config.toml
num_hidden_layers = 13
hidden_size = 320
n_experts = 128
experts_per_token = 4
d_expert = 48
d_shared_expert = 0
hidden_act = "swiglu"
moe_layers = [0, 1, 2, 3, 4, 5, 6, 7, 8, 9, 10, 11, 12]
router_score = "softmax"
normalize_top_k = false
routed_scale = 5.66
balance_loss = 0.00819
balance_bias = false
router_z_loss = 0.0001
init_std_router = 0.0082
lr_router = 0.0015
num_attention_heads = 2
num_key_value_heads = 1
head_dim = 64
vocab_size = 8192
norm = "rmsnorm"
norm_place = "pre"
norm_eps = 1e-06
positions = "rope"
rope_theta = 100000.0
rope_fraction = 1.0
qk_norm = false
attn_scale = 0.125
tie_word_embeddings = true
parallel_block = false
init = "uniform"
init_std_qkv = 0.0207
init_std_o = 0.0
init_std_up = 0.0207
init_std_down = 0.0
init_mimetic = 0.7
optimizer = "soap_variant"
learning_rate = 0.00275
beta1 = 0.95
beta2 = 0.99
weight_decay = 0.0
lr_head = 0.00632
max_grad_norm = 0.5
warmup_steps = 200
schedule = "wsd"
decay_fraction = 0.934
decay_shape = "linear"
final_lr_fraction = 0.0
batch_tokens = 65536
max_seq_len = 256
doc_mask = false
train_tokens = 425300000
max_steps = 6490
dataset = "wikipedia_en"
Below are experts of layer 4 (counted from 0) of a mixture-of-experts language model. Rows are named router (the router's row for the expert), gate (a neuron's input weights, with its number), up (a neuron's input weights, with its number), down (a neuron's output weights, with its number) and show model dimensions 64-127. Each number is 500 + 25 x the weight over its row's rms, rounded and kept within 0 to 999. Numbers have three digits each.
After each expert's rows: "comes before" lists some tokens at least twice as common just after its tokens as in all text; "mostly gets" lists some tokens that are sent to it at least half of the time. This comes from a sample of Wikipedia text that the model never trained on. Tokens count by the router's weight.

# expert 49
router:514489474510504507482547522462528511464480530508484555558492532529483484448530504489479474491496496505473503543479467530503492453515512470459503499481527521513502538498500474503482512476442478
gate0:516485479538553492493511504534474542509454496516461477481507524514466469458523544501501505527506459490443496520467494498484455495517506493521506481514534466499499516496492493472484502506523496
up0:524481506499503526527524527454519537505528452503466497551489530492495519541514487502539493508523480502479458500468525501476571490543501546487505522537506508480484538529463488503508532502492534
down0:508485472494480486498461527503466495505488463506506531527492513513515471525443516500503504516488510490463479478516495434495520493460484547456491505528506520514469519518433519512482510561507472
gate1:468509497509538524489508485506548477525481504531490474489518508498487458545485477475467474517491488501459526470486497535533515445512514478470518489460519487523481508529484506556507485484476489
up1:529501467518484486500568497484533514513502493496521494512493524503478486503493562496487503463530521501474500514480506481482487507491485466540503496536507467485406462520510504484454487484478480
down1:473517486514515488513455507518473465490497502485470487473495484512478533506518469478570507503526491523475498530501528484494464529537514493494500549512500496495493479474523524521463507437504534
gate2:575514481494508509516506502462513505472473527471498552533526506515479500461509470534502487516484476509534486485469498534515536482512518502495523482450512468484486482519541482508492546538474557
up2:496510506504501468453473457510479501485541494545497504488476536496478499510496470463498528478505482526483496480501448514536490538545457508529473475480489516483517486467493475532471535487469499
down2:450532529505491493454498496487476480493468500494507489492472495438524500514492498477510541496462507511526500508505474485476516546480536506511521536487480519509517458489529536514453498446512517
comes before: "=", "\n\n", " The", "\n", " In", "–"
mostly gets: " originally", " ad", " Maur", " Mount", " Ol", " George"

# expert 13
router:516489468507506512504548526453536511462488526509476551556488536537489475461531488480479473493502492494470500541483466535513509461526507485460513489486521516510511547502500475510478521480440484
gate0:509547491472554503548515534494499491514503502481500501482550478536492513515472468484476478495484485533493492518457466505515500488543514501501521506479485493522488547480484508464490471525479483
up0:496508503502491521532468481501504493487508515481473516474475441528524479502456495490474522505452455559469488485493464488509433492510521504499516514498443552539540505468501472466525485459501498
down0:554524499511484487452507508496471489497537448478510538526510536505469485485506519459539512518519499547530480528485489459510473452468515518510487540546498476496466478515492508484475510494491501
gate1:508532442498495486529459497521526483467489537502482486500473515535486462509525488523472478484524493484482561498467507495516527492510477469481482519447501521526486532490524489545483510470485459
up1:538479520482512535439528512478490497513478465471551502496514516516545527534477526475501523458500515564474455504496510511505497499512539483510508486492523518499536462470525480486518481525507492
down1:535482481519513530493486474495479505483507479467505513543533517526493462485504517529493512562493490492495476513511493491506496490548521497494509513479515502517536523561508511544520509522504518
gate2:482520497523527523505495495468554483461466516505458540509507537489467533490492534510471489497504484529543495510458445510486491466494487488499519491487487547480503530454515499533509505469537513
up2:474508486520460515459532503468502504507525488473518551491530495518510522489504471477493475454471496506528512500502507530469508491466480502480483516499487530472540495476554469490493522474496478
down2:494465518494486516488492476504514535462515480497522520518468495538538474494489502520494507534488505490503509548524508517504514585522481487498491466548548509546518518480489483490445509510490512
comes before: "=", "\n", "  ", " 0", "\n\n", " 1"
mostly gets: " Brook", " k", " Jacob", " Walter", " Fall", " Ak"

# expert 125
router:510490470509506504479537521454528512463478519508481543549495535531484482455518497494480479500507485520472503545472470532489491453525516463455500506479525508507502540492504471507480517482446469
gate0:482475492469513477516479471488511552520522536530492492526511525506506440471507490518462453500507449462458553495505508491491496463477463521529489524495551496498477485496458502499520524478542472
up0:474500515483515503499502517481490469523477499491478522515507483501510504514509487503510496472533520523504515460503497458526475525471518502525538485495486496524496494432526507505476505504527422
down0:491494499465504511549525527541480511488475515506510566500519499517486513500485510538565540515480514454490506483533463460486480483525541527493558512543475506514478511486530533504509502487521483
gate1:429464499489519500519477463474501456513465503472455496494507524463506537485529456474511527519459503515520464491473499515531475492528553488495508534518511496463514502487492495511497484508497476
up1:522477516530493519473496435476496521468489527532527496532537489482541540521451505500454478497501488490507473552495463475513487475512459472458464477484505539513508505504494475495471522522498507
down1:493501456478472469498522472532523446518489506525522508480471461517518516485518480506502492506526484518507522521487535504479504468516472517490467507518510493515510525484502457497493514511485520
gate2:488509475529511526479462516498507501447502511522500473494522553522478481501510529519503464541515486496470470516484481511470525476508451479567487509513548488508479491517521477505486523502496553
up2:502472528505515518483464465489507463522455505476515503468501515491527436523400552495482494506510481503508459535517495490495512483492488514503492496504506573483489463517500452518509538452488530
down2:473472497506525492491518491518520507489499505499481495487502497505510513455458507518522494512515535517515465496505472516474489510522514431485499507497543510511478503506484512477536531491512474
comes before: "|", " be", "The", " The", "N", " It"
mostly gets: " Ol", " Er", " They", " would", " will", " Sel"

# expert 3
router:506489485488494517512508524468511522478497517493467496562478542546501499477547513520495494496521483455470493534445509514496484451507492480454507503499558507471498541487495504534469538515449495
gate0:497494518509490518510487509476498494497483483486502474486524489480495520521459493492501479471506471423511441512488496532501461498526510552491488471532502525483501502531445499480491552499482434
up0:501474483506519491506501491510526461499495495476474524535511522478496517517508520540512512553542508499466496442489519486533522516488465514506489519487458511520502507494474516517483549518505442
down0:488528471475489489526481488490523500528455508484477469468494519527523482445517524530465473460458529505540527516483510539456570500524497468493517509513497473485501466544517493495482492479508492
gate1:527501492473506514464507539482518519489538515551529465518516501520487496554524465498453500466491497498462509557500510542488483508508515495502512533506517495554494463514445485498523510492488475
up1:487472508524500511482512482493521525504527520479462469532473514547492477514594486520498540472514543512485512558516563517523474531483525471479504501485497499511453474474487495527538513506515467
down1:515493560573484506472531492514496512445523490515517499519533508472485511488443509491459478523483497483515504469511477505440499483533451511476507477474521467512488552507459538470463529504521482
gate2:484479507494536485535506514503498525489500468456461472484569514543478498500489554482473509527492466492503496502480507528488525512526460486484467525492485444520511481506442487488537473524533503
up2:490508507490484450492486510501518528496484532531514503478468491556507470502485486461494529485497483489491497547498484498494490497504541503514506504504483512487562470506530481475493510483505501
down2:464480492520489510515540507500532488466475481451493482509479505511532510494474480522563497512484488476524455482469531491531519471510514512509506475490512525497509494516533467556493538557518512
comes before: ",", " |", " (", "a", "e", "i"
mostly gets: "burg", "mouth", "feld", "sky", "worth", "wick"

# expert 56
router:511494464497490507477545546483510518497502517507466548559502531528488508474540494510480459491498491486455486522465455554511515451510498484457488493473519497499515547481484476525483523495430478
gate0:524490498495509480508474535493517493512516492478489460476496532496506518535483517505483489550470509484511540469489480492498495512466513493492523492509487538512536510520477458515535542489525512
up0:498538489511494537469505528516466459466463495506475488503472466566459534464529479494503527441510492523524501504485555520535497505520501522489503465470512486477488536475552517508525491504495444
down0:474493475498483497500429529560512530510471489495484468492465440497477513486478449505485491526485467524513510522475453497474516510507499502457486508491495484496506492471491520498515518514490516
gate1:544501454508481502500535436531513478526463540503501558485526482524498501483461473455519532483480455532509494542500457472491506521512494509477520505529522485498537523463512548488463482506526485
up1:480546499483475535464456481498508511503503530514504513484500505495461519472497507519488523489509483488452502538511451457510509524498513465485505484464546539469458552500484496537477497538473491
down1:491494534511491473521500508482489528507511522480454483518476479465466455506533465484557456521485476505525466487467487538578478532519482529534511521456478491494533490464511486485504507482460508
gate2:550457514500490492484490468476500485506510517527521498509494544508483468509511513492455499490498476467490515516516469497546473494530460501532492478488487537570516449547473469527501516476484496
up2:492570538517513450506513486518460467493487478465500487538483484513495473508539537507495492505501513502486511498499474503513497494468499519509565517488498494535500504470525471501534485544517469
down2:507506478547481477479490503465473477502507543491522521464492544496489493567475505508499474527480479510494517559526517496507459498521475470514515492511485458501527481509544481468470498499484525
comes before: " |", ")", ";", " (", "°", "P"
mostly gets: " Institute", " edition", " Awards", " Society", " Hospital", " model"

# expert 25
router:529471485530505511462504516510505519529512510517487508525499520512484474477501494511449471509490456525473526482452490510520516467510488467501488505465509462542450519543483497473470507505474505
gate0:507495491490503496503487475505497517498454527498522534480522538500519495463499500516506499505548457470497535478494513492493504527473449471517484505489525531493501541485503497511514510466476511
up0:509489495481486461477433533507495519561487520478490514497470521443517488507499497505520527512479484475515503495475506494521540532518541504524538536485461524501419534507527487515509520487551517
down0:532455437531480466497520486497524491476509503507528540469544540508503469520500486477506524477548535442458494541497505547533508514443498514517496528558475498514515491489491523509497507508492482
gate1:443423472507483484471485483469514495509475497481493521463524477504500485512504505528494503550527519513468511474517462480521509512496469506538456537495474494512492485534533492491489508510487490
up1:468455479492526476508496475477497505511470503498499535512537491529492474497446480531465529525512512527451472489518487500521508497501529523476469511502490497514504522523502478494498488508465481
down1:486446534486463473530504475457491548506498516485496532487503498521482468491465553498541435526536484549532487526511469486487496539470496521486499533507478494483500502507494484505530457506540456
gate2:515467504530514513456484500533475509493480495518524491518492480527518518502529473513452488527490462506488536483480539513505502498499526494532466516513498515557462558450500514521451546483515515
up2:531528521495495466497469521490467503495511487504471440479511469524494482505542483556493494453507484474479454449532501486492504513477499487523486487515491459537476547492523506523439526539532541
down2:486564526474457505509491523503492530519458515538472476548489499491493495503519521503520465468483490510457511507510526519472470505438523468533480458499507478491517507453472478498489496501524504
comes before: "s", "ing", "ed", "ly", " to", " of"
mostly gets: " e", " me", " bl", " int", " ro", " med"

# expert 53
router:499478459555510491494513495502510504466483469487472520515496517530511468465522546491458459509501470515480494517469456518484483455498481451499477465436509502507511504498509502508489520466482497
gate0:495468440524471496456507501485543515469480529511522510489540484491531513473491502517537492476513487537476494491482525458503475477516500474497526503482500452487516488507497486533527520454487509
up0:525547513506483463487488492511490493478471486494481541487526477453531485518517530533542483523534486504542488445477514529536463516510481521487486485436496515475505448471509508554491544534528477
down0:508552492497539484485527497530448494485501512541504520493486534525528510468499528430482508516524488532501514521503493523484482454463467463491506479521495517496518470487544504502475523507528449
gate1:521489499491509505505495526515509472478502454490448488499516488522516511497477448527458510526467479482481510484485556544461521496508534525489457468477495471483491534515476512513498531501471512
up1:492475499508506535497535453500495552538501557478521496427493509507532507496486493444529489445509534531528526491526459490545520498460507509482531508501488516507501479523504516500502461469517515
down1:498479463513516483508482491519504489520496549445493531496453499476506483467497492456507488483466499496563514534476495478520519478462472516478503531502513518502487515454531505518496522492514462
gate2:469518507482482519505500545469523469520497558453515539529495505528500480509490545461539508467459509484445480543506439539513522484498524450492492508505514499532457494537506503448459516485532505
up2:532503494489465529517509453469506506492531543458520551525513482524476476492471491489526464453477532482472490528529512522535515528543501439490490524472520504520510476497499504514518501491492527
down2:463446523537481513469497480524525479481502498492491505518514558515496510538467504483499509488489507519488498556454517535532472466502480497463497517503464505474513494511473498472486546474464469
comes before: " to", " in", " of", " as", " and", " with"
mostly gets: " many", " large", " small", " present", " several", " very"

# expert 60
router:507492473515505498483546527461525514470486524506476544554491533527485473456534499485476478491496492506473504540479473539507499452523510470454501493477527521514505541497499468508483518479438478
gate0:523496471531516520525491492490535532473501523513466506479550493502485486474518482510500473518466470495492499483445492521519495449539476482489491495454513487488507533480479482538499517491489501
up0:505507515501478464494546523524493493483494439549556496539465469532533516502477485487518503490503510515490531494509507471527519471502507534462501474492503489542545497520519456491510517522478469
down0:463555535505508507512500487513538445472506458500485493477509490473465510521518534503480511475491523504510530528486483464530458456528469481536528551448470512517518475517491476492497453494433515
gate1:468520466496525509489470507499523491476464496526511525539506518527465478493477521488467495517516495490489488519467488529494514477499502446496466525444532477517469545548501512524396532497481487
up1:537489516505494477492522504495496498510486505477515487497505535450509539494516508486505477510476487484550520484483541466467463473488456481494530549496516545494502530511495519533546500482538504
down1:502465485501516507498541500512504492493524519541564505516532488457554517470463519487502511491501505512484492459489546463463504461503476483477518492505552494438473458457488495489501522527518483
gate2:519541510459521507474507472492473498515496519533506512516528500497489471486524504480470521512513458530455535486516477523479513478518482484465454510506492446493531499507484506522497538472517485
up2:490512483519505467477543486502500489510483505489481540500527473516536479487496534471499520425540502488496505481524520489486492496503501465505464544491526494510490478540479490481515493476482511
down2:508508534494522533529483523472483534464517472498483508552511512500491503479495454498504493493522489493495470488488468481470489500521492473495473453466511485501520511474455500479499476515460517
comes before: "|", "\n\n", "=", "-", " The", "The"
mostly gets: " Gram", " —", " c", " ad", " par", " –"

# expert 93
router:496483484479494503510523542487504502459509535513508508535488547508504500473516525520499476521489489476487498521436475530490508440500532483465490484470553505487505552499508505521481543514444506
gate0:472517492496501494547489531477535479491485469506508510512521489503489491508542517517509496495513495480499526493460493526558517464517529475469472489491513519476477523477489453585486481499561518
up0:527444532528484507513512545503496471497497503521523468509506518484492552555513519552476498543539505493470515477462524498489513476513473514513483494465533507502538561485488515490507524528510497
down0:511523498486519485482467491518521542506459552514468492551524503527508488532499460566466505471486495574491504488537512515529488511525500535479445488529535496496486478473475526520498529472550498
gate1:506520508497541470532534530529491475471506468490516515494516534489485517479508493504486503506536523511509531522516533491487500452507482509524512538458478499526482523499502504502486519486502470
up1:494519489447479517533522503492481495498577452498489477487497480478493495508488455555492539486534510519477490517500527515462521489520505524497486503523493444485479506485524513487486497507532491
down1:456450522503476507456507472523461541515515536459500499456489501558492521534472506490536498488490484487554516523471475499504510525485530498474528484515469478483530472519467513484560474499470477
gate2:476504503508507453488466508513473504482460471491469501531484490474463470484497481522483482481468496490515494499493461533516553473517518531478506478524530512508501559462537493494483453519478482
up2:504475488486537549528526491524474517500523476488470522450507494554520463471491477539506508488530543478505477475516546489486469529465521484520501464535506534468501446534504478487483459482528519
down2:530515537528511501493507505473572525471526527515522516538522521500486522484521501521467527519532515517501514487569506501518498502510508517484476456461499486448463509500473467462536520541541496
comes before: ",", ".", " and", " of", " in", " ("
mostly gets: " companies", " organizations", " countries", " institutions", " activities", " communities"

# expert 80
router:514530474510493526523513497485510515501492528529478524499518521484497523475513539516501477512490444509476545534500457501498500455512489474497446534485517512517496513509481501500523487459459520
gate0:497515519486551520483486511485455469474474534510485515514504508505461515484519488460497487495472477530513514519497458495492487493503456448487491533542556501536519460495484539482552522472518485
up0:516456481511463476517500526518549512492505465471513500505482488507522490491461490520498514490521527468526507490468537504509519490478548542516512472463453488492487535519521480500455494512482512
down0:526507464504470522534509501528501492484479499452481495458484493481511535466532519491476502481529519492456532481484492542527481452467490550481508477503493481473550533505498521523501504537495534
gate1:498488461504490525521521487471504502526521509510477509503552514482530513479480505506503492497519484442470511531481485518518459508515493475533508532471511512526463504503509474529493501452505520
up1:468532479501458485468478487516550496474519482471519475453502462509482521530517489546492467509472503481519512505465456464540485522507500528514441513494498512567489511497494532520502506540464518
down1:481521536505520501479468530495537531481546495507531519470516455492548517503524523472485506497447482490519539476515521509519482475494505489510463497505455510486513520439532533543528469497562472
gate2:550528515470501540459511529449478496480524509482503441521525497501517504510516521520515508471467486520509520511521499533457490490499495473505463505488539495495513479523483512516527485515496485
up2:550514512512495549455517520457481527478495504495484476512522538499543502510510533522493478437494458494474493495496489513466518510479499445507481491491527514492511491514505539511502503510519493
down2:484495520490523470521512500479505462519518471520479488521485496534554486534517544483525509506521471509507467469522428497487558512526475469451550504465499487490489493490516516486491518524506521
comes before: ":", " |", " of", "=", "{", " ="
mostly gets: " Ph", " Jr", " Title", " int", " Candidate", " title"

# expert 2
router:514476466501504514502535521467522512468488517503476544554485540539478478459524491489469462493500486501460489548480471549489507449534502466446510493498527521496511538490503478512483528479441486
gate0:522466494510549477441488502513547513469480472508493469556536503542447514493502522515447509507506499477456522510489502514475490523519489475487483490506479480508471501497460461496511530503482511
up0:515476455504547469492513510492497501529471486493462517526455519517515490485492518481555541490482496551497523496547466464499515477487521492526497511515515485504520496494476528490480496506484476
down0:533511516490515479504496487533470488485530497511458512458467553552461488532483457493473486505500458481523508488530479476445526474524506484495499496570508502502524487468521470496491483501474468
gate1:542534457528492480492466527525517469501450509488526500466492504513479471500499494454475460502468471510496509493474497518467528476488478501454532527454480472489485508490556477511476504520502483
up1:509476493515490502486470518485513500531459509475493512463467509495510498489499477456507501504523495515472492519506506446450531502447489492493491485516478511496468502509551533513506530474462467
down1:512511533503512516486511499447523544484499494494492546498495536491488496505506518533489532534497514514506487498509484431511503509441505478472540546507535504519509527498489457482498517523482514
gate2:511481490481542489450489525536554505521509502526478491546505492534494497499535540484433462471524517506485494556452486518504482461551485452498482464442534527489509494493470501519469446498508515
up2:490477469506476471521551498482512529538513517480507467450483498500464525484483536497518492515479480551531528487526484507484536464485498523516511508531476485519477489512509523486479526484488476
down2:503468503475510487530533492525534535522510543488484468530530528556497481498488489503511529489469440470518522516466493520474494484507530529512496501519490478500494503499498509518508504495514530
comes before: "|", "-", " been", "  ", "1", "0"
mostly gets: " Met", " 71", " Ir", " 70", " have", " far"

# expert 65
router:513494469523503512482542519461525513471486522508478550551488528528487484449538498482481481489493488510466512543480468528508487454514504472447514495491519526508502534493514479498486516481446457
gate0:500518510515511520532494518449542502473474469481468467536522487486497511468483511476477515499509477474477532484460541506509522481515514482437531493470547545463479495488490508484496481485502464
up0:518472479481548514464515504473494459492511517478505495525466521506478491484435519513500472496518533517484515507491494506515473485471516489513506508490483475485525516481462513532499444495547540
down0:542506510519534517457490486523530506475472473479516486515515492469539496483540549546536466495505482459473485514483468505493439516555493553455454486503433484513525508467510510504521496500552479
gate1:522523451519534506484496531521524512469485534544483481514540496505467528514509512500458491521510507506473503506458459499497524473559498491456457495432501517492463534499481501499481485544505483
up1:492498449547526497447511517517512536514495489501546485540491524517515456480506524495516518501483475460513498499495524498513524506512528511523525460515509482511455463491518489467495448495543471
down1:513495478519549486516485472484486474485451494532512459416480508524461500469519500466504474479449504499505513510517497462494444449471494522525513479504496465554456506486492525475504457490521484
gate2:510536498498561493520502476510539528477503490480503514519527510501503553541528511508476475493484508487438507491466496499523501497485492488488515495489502512481508523489493494529518520510480457
up2:510461491465495499471492507532481517481510559495511512481525470512515520470525461515469504503487517468553523488479493499535488510541476523513492502508465482455517499482433498478542515452449482
down2:474440514522487509500505474495478507516521512515490506492498501454492500496494497475502500477459514506523486497490536520502450526505462535464482488483483511474518483470473489519498523480522516
comes before: "\n\n", " The", " He", " In", " It", " \""
mostly gets: " .", " Ap", ".", " 19th", " 17th", " 1880"

# expert 110
router:513482475525509498486546529453527506459482518506484544559491536531482482451537500479477476482497496511477498544476470541499493451520512469446503492477529519512503541494499473501477510482446475
gate0:524527475505505497494504508488525485503472464520501507520498503460499486505503478492494460473509497498465531548524488529484515503529444497515513508451507509500471549477521495471518463472479484
up0:483491506498477502488477485479541495523478520499505524515496547478517505504493498512521479514478524537474482516505462500554519503482489456466560539499483493525506496472500498488465517477485497
down0:486488502526496495527489517478527548457536506543520498510528516507565489472493477509469473478497507471470486535522472527505521500488461472493533497459556497506503530474494472467510495482504487
gate1:505505497518516493492467526527528517540480521481479474533529464460531484466499555478466531501471511474490555492473497518522505458491476505490536520474491493523487544514531487514461492501527494
up1:488522504454490488500493523499485502486533544553453488497504518464528516494514494466526534544513524497463490499499466559499449525497484514543536518481503520495471478504473531526511501462512535
down1:532472485492491458501508472508523540476506477529481491475433494478506481534509507539502525511557474506487469517522516496471490517483532469477520503482517510468511477499481524509498473521515491
gate2:497539497503481471511502459557511505521485455462539534504461502478524471506526545471507474471470511502480521506511504507515506510481474485475486492523475498495451533517485481454495495467510532
up2:502497502505546510512530500511492535528488527533491525529520517527484491513508460476490491500506494493519481506509527506493503500537499518494516484501486523465529517511541534524467491491459458
down2:529525500476513535493482497492504512532489537487486531504539463534492504552565539528482548493536501533485477511491506537499451490477480508508473494513485461444471504449501519496513477471499500
comes before: "\n\n", " The", "\n", " He", " \"", " In"
mostly gets: " ar", " ISBN", " Bengal", " Tri", " w", " Than"

# expert 66
router:507491470512506504480549525461527512463485526501480543560494534526483482451530497488479470493501493508471501541473472540503499452519514472449508503478528513509501539495495472511486519480443479
gate0:497519482507534519501485468528520491463525517507486477538503524527472483474470470527469512495504471512468477502484455524494461451518468491490530494508517518524526511534464515528478460497471508
up0:500500468504486511480516507478520518511553551518491506468465536513519509524510546506500515479496522488555490493541526490537481473484482492478476489511523477488550488456500511505490519520496516
down0:523503501495453503525447467512498532471530526477494445479497521495466496552541486524509510519531481516531494487548462524467501521516506499494476530471504461443454471528503492544494471544493547
gate1:532522490548513523481500514483502484491466496516481494472457510493492539497532506509486470520529498525489536495501485452532513481531527455474478510498540517517434510538515515500485520507528458
up1:498523499521476530529503509495490479521500526520503542466490516477504476469511499497498485521521504505494487526473522468534491509504525500477509497533543482492488534466464485481482492529505559
down1:483537528473485495484486467506521512457475490484481545535480472500530497522530472518476487526533516522549543502519540472541511529480480485478485535459526511480509501485530493542521533465472521
gate2:514523499479518511538491500527510533515518493524484478521514463498469518477511494526482485504462480486515501508480526525549495459507457463447501507477539474503517573488515494503457519498462508
up2:507499522465486486507495514503492485514509479513536465543503481518541460502498495529504493497535478498548486490494551518496514498535510539494458502505494482467465502534491489469491492516532567
down2:486459492497503501487519476532473495491450464464512528512494477490494499489522501474496516519471537532492505483499499480544490532511451521522502511520537520462485523499458527522529537503495516
comes before: "=", "-", "\n", "\n\n", " was", " is"
mostly gets: " George", " Queen", " It", " They", " Cole", " College"

# expert 31
router:527497457513510519473540517470523517465495542501491540528522539528483494452538510507484477486486479486484515526458473522518498448514498484477485502473528499501484552505490463503495518479446493
gate0:500512442509559501492477518496499529481480525509483488476521483504461508500495540506499496489493488522472543468502477493488475504500485499449449527477474549516453527519479498489496484486513530
up0:488517502492500512484529472587482481531478490470496541542492470523536490463457465507507488490496486491510471517495488519519484503517466503495542490509476468510552497500540480496502443478497500
down0:470527495514469523489533479536508488498504501496469499504493538432525534539491483495486471470502450531533479514454487503487541476483515503513558525528523506538453495485485501475502505495472482
gate1:539545479469523528506518546487528491506495518526471486501529463491519504479445486486512530520483512483484504487453518491480538485515523515535521477494484467492498527543490514484547509518478493
up1:494505488556486488538491505472535506464502571499515512524492503496491538471510548520493528471527482470482525494527523472505504501505519519522454479504502467558500544551511508513505506533516501
down1:513513495494517522566501482482551506468510483471482511529473478483505513499466492524491482474541486470466501522516519505501541519446518492479534552479494497513488477535497496539482471477564497
gate2:510531500524485536489511489511498532478518560481498505482502518494482526526504495533494523491505484453504502489474462530492453469499426538506488531490489453505468540505473504456511470486472512
up2:468453499477515440519478505493505517517471462545493492558452480476506425482473494490471482487509508528469526510518517500462544530523535450514485441535510542496507491463505494541515485483506481
down2:521499521504441449501529521463513497464503462478512497526487518474480496477444504508540541549533515489529465545465461483486505502560550468464500492457503478533539485470506540510469543525507491
comes before: " |", "′", "%", "″", "|", ")"
mostly gets: " music", " both", " 2023", "47", "]", " dev"

# expert 69
router:490492444521525505503507475490530508491444543497512515522498527514488520468533528529446505487496490492502534491472488525519514474500539443480492474472530521478468515514521480520479503495461472
gate0:511496450514471551540535553530545504511515521462512504472501490492520508499501492500469518478495459478562483508477525525543512487500509507518455501508486518480510524497490538485523482492503525
up0:493501514512513555532532553493516510505464515503543449489460479446541522508521492542518509493522463462511509466499543549568511490505523522496506491527463534472503487439474477490526492513485506
down0:483517496484530517543497470476484514502527494503507511504519490488492499567515469500498523505502511510530465529528540512488536530538508520522489515478491487502493522491478490504508493471506482
gate1:502534441484486505469507496542520458485466548424502515506499520515487507509469517500499509511506486495477480490482527474502537511524553492515523514526541487480476513505466538519501503529499493
up1:491486525526496503514490504501481524526513458521502477478514499449476514493505451519507486500514487482554536493509462480452452495485452503470462478516458504538518467537509490478497487460543516
down1:484456497537511522538498478493503523485501474474563478507527523488511492454497512575495486513476510523496463508518465493548475477472533525477487490488505534460489470493499519500495464514501558
gate2:491472488505479482523473561463510466490500479497542483535476481495480479499533481523469554505486522487496531504491509492547518484491513501542489494483489511494469504471549518504509528512499487
up2:525484445520523476476525532498484498479473480491478466486477513499511499522470439511502510458524498509474465498500495495451505478486512490490521565506529482511503493519475485483480494503506491
down2:476469517512448520459516493514464497487516493464519494479509482493482523496484485484549493497497467489522462515525447504485545469492548477524557516491505467501471487530496552473433456491506485
comes before: " of", "s", " in", " and", " to", "d"
mostly gets: " around", " about", " experience", " reference", " approximately", " hours"

# expert 123
router:519469443495519523506523547488526521446488532513463538545503520497502517426530495531508496492506502477487526527460493530521483450524463479479522476485540536474511534494494512536469500496476490
gate0:446478494505491509498498502526506503472445543529464467526511491544504505511510531506507496470438484488499503500468499510518479529492498455500483489510468491498540505550513464500483490494511483
up0:465535457517505482474492500487512508516488531506507528501525505504486466490496465498487475514530464472470486526509467481468511482510458555543569536486530509526478489474517529484481515513528505
down0:478519488481513441480492478485507480513477525544481514479455510494462493475466522509494533481501448489453534483502522436483510486491471494503512504487499474526518519508516491493482526501456503
gate1:523468510484521511522478448497550498474504465431461549535534521532483500491505475509502485499454493475484487509488527462482513513497510458499447501496503468460533490498479501528482530516508489
up1:462507487462493522494496556482490445495524530496512467458516513488491486488506490511481492459498496536497499448520491519499506468517465472552486479409476524499550521503480503462513505483471476
down1:528537467516550497511478510486497479504515482463517493527557506499483506488466525527472504484489508461517528485517486504509508527493533471493465502488489509477476507532488470485454541491538537
gate2:497489480473542462500460496446479526494498525526486493459506495520527448502451492514477513514490496527480504546484514482509518496525498476510478470467557530505482523536496510486545467515477478
up2:531459486528495509492532468471487489510502537486520530455504507499491518501479500471521543504468522453523550490509481508535535558485502469556478490505494534486522492513495502542470508533520497
down2:494477515502493491484519523453505522507478486533517469480542477497522488541483524480489475529480439496549512503477521493473513530506485489477498523478521447535514516503499468488504474457536483
comes before: ",", " |", " (", "'", " de", ";"
mostly gets: " Athletic", " Islands", " Angeles", " Arena", "ów", "ás"